From a checkpoint of a small mixture-of-experts model trained on Wikipedia.
Size: width 128, vocabulary 11198.
Training: 377M tokens, 11493 steps.
Below are experts of layer 8 (counted from 0) of a mixture-of-experts language model. Rows are named router (the router's row for the expert) and show model dimensions 0-127. Each number is 50 + 10 x the weight over its row's rms, rounded and kept within 0 to 99.
After each expert's rows: "comes before" lists some tokens at least twice as common just after its tokens as in all text. This comes from a sample of Wikipedia text that the model never trained on. Tokens count by the router's weight.

# expert 7
router:54 34 54 52 52 44 35 49 42 54 44 29 54 48 41 72 55 58 34 44 53 50 60 58 39 54 53 76 50 46 65 42 44 62 65 60 57 69 56 49 36 53 39 30 43 60 60 46 37 56 62 58 66 46 43 43 45 46 58 55 53 51 42 44 55 41 40 57 69 57 40 39 40 42 51 51 43 46 58 61 54 49 35 49 60 51 61 39 42 67 36 74 48 46 39 61 60 65 37 46 39 44 39 34 37 57 49 53 31 49 55 38 61 63 45 52 60 40 68 45 49 60 40 43 40 63 54 53
comes before: " the", "==", "In", "The", "===", " States"

# expert 1
router:63 43 53 58 59 60 38 55 57 34 45 59 57 52 38 39 41 41 56 42 67 56 40 60 72 51 36 52 55 42 64 41 41 63 73 58 61 51 44 45 43 73 45 47 37 48 45 49 44 57 57 60 75 40 36 67 48 41 57 63 62 63 42 39 57 40 53 60 33 61 39 40 41 45 32 47 37 52 57 49 64 46 44 41 62 60 60 37 45 55 39 52 48 46 28 56 60 60 42 45 55 37 41 51 39 55 43 64 45 36 55 47 64 41 43 67 58 45 51 45 39 57 43 46 33 50 54 53
comes before: " the", " a", " ", " 1", " 2", " an"

# expert 11
router:55 49 61 59 54 47 37 57 56 54 42 72 54 39 39 74 36 50 57 40 56 58 56 65 53 59 41 49 60 40 68 45 42 66 41 62 59 39 43 63 40 45 41 75 34 54 50 43 43 62 59 57 40 41 45 57 47 43 58 33 47 52 44 44 55 42 43 34 26 67 44 36 40 40 29 38 47 49 61 58 62 43 38 41 57 57 69 47 51 60 36 55 48 36 54 69 52 59 38 41 57 44 43 52 45 53 42 58 42 28 60 46 59 39 48 52 58 58 50 47 43 57 42 48 62 43 52 50
comes before: " |", "%", ")", " (", "°", ";"

# expert 26
router:61 64 53 52 53 50 40 43 50 62 46 34 68 47 37 47 62 42 56 39 55 38 38 51 58 50 54 53 63 47 59 41 42 57 67 63 58 66 44 55 44 55 45 41 40 51 41 49 36 63 51 62 19 47 37 56 48 42 60 41 60 47 42 40 61 38 42 44 54 55 45 45 44 73 46 60 44 25 62 51 58 49 36 40 57 55 61 61 53 62 38 40 41 44 53 63 50 60 30 45 51 42 42 37 47 50 46 60 45 44 58 46 55 19 40 56 33 32 50 47 39 55 43 44 49 31 54 53
comes before: "\n", " The", " He", " In", " It", " This"

# expert 5
router:61 43 60 57 50 46 38 52 40 28 44 50 60 53 41 44 53 58 42 48 57 40 59 59 54 54 56 58 52 40 58 45 44 60 47 60 55 41 45 51 40 55 45 42 42 56 22 43 49 59 55 58 28 46 38 46 37 43 62 33 27 73 47 41 51 42 37 55 33 63 39 44 49 61 77 45 39 53 54 59 56 45 38 42 61 57 52 29 55 61 38 79 39 43 48 62 45 57 47 48 44 53 40 58 47 57 48 33 44 43 64 44 54 41 40 58 40 61 47 50 41 50 37 46 68 53 60 59
comes before: ",", ".", ":", " (", ";", ")"

# expert 10
router:61 61 58 54 63 45 43 53 53 65 42 37 52 38 44 51 46 61 44 33 62 50 70 58 56 55 34 60 63 42 62 45 39 66 40 61 63 47 39 50 41 54 54 49 45 57 50 43 43 58 52 66 50 39 30 46 44 43 65 63 67 44 45 40 55 36 41 28 62 63 39 38 47 49 37 65 45 57 57 55 65 51 48 39 59 58 59 43 56 64 39 60 44 40 39 65 47 65 36 42 47 67 47 38 46 50 40 69 40 41 61 39 51 63 45 62 44 50 57 50 38 55 37 42 62 43 52 67
comes before: "==", "The", "\n", "===", "In", "="

# expert 14
router:37 52 62 58 51 49 45 62 39 61 41 64 63 47 42 49 34 63 47 38 58 46 41 62 36 57 66 77 56 44 59 39 39 57 37 56 59 45 39 46 42 58 50 45 40 56 43 44 47 66 51 54 30 41 38 39 39 39 63 67 50 45 47 39 56 42 46 36 31 57 40 44 45 63 30 52 46 60 53 48 59 40 43 41 59 55 59 39 64 57 33 67 45 43 26 58 51 59 53 42 60 44 41 44 37 58 41 50 47 45 62 42 61 45 42 63 67 48 62 46 41 56 39 46 50 33 62 54
comes before: "\n", " |", "|", ";", " by", " /"

# expert 25
router:79 49 66 63 61 38 41 60 54 46 45 38 54 41 38 62 65 58 53 44 57 56 43 62 41 51 52 46 60 51 63 46 38 60 50 60 57 59 56 49 34 56 53 37 37 61 51 45 41 63 61 58 35 45 37 53 48 43 56 33 69 62 41 42 52 42 47 35 30 59 41 39 42 59 53 60 41 47 48 55 56 37 39 40 54 57 55 47 62 60 41 43 46 42 71 63 59 60 39 39 56 46 45 40 44 59 44 56 40 42 59 43 58 67 43 56 39 61 82 42 45 54 42 40 59 65 58 52
comes before: "-", "\n", "|", "N", " been", " Born"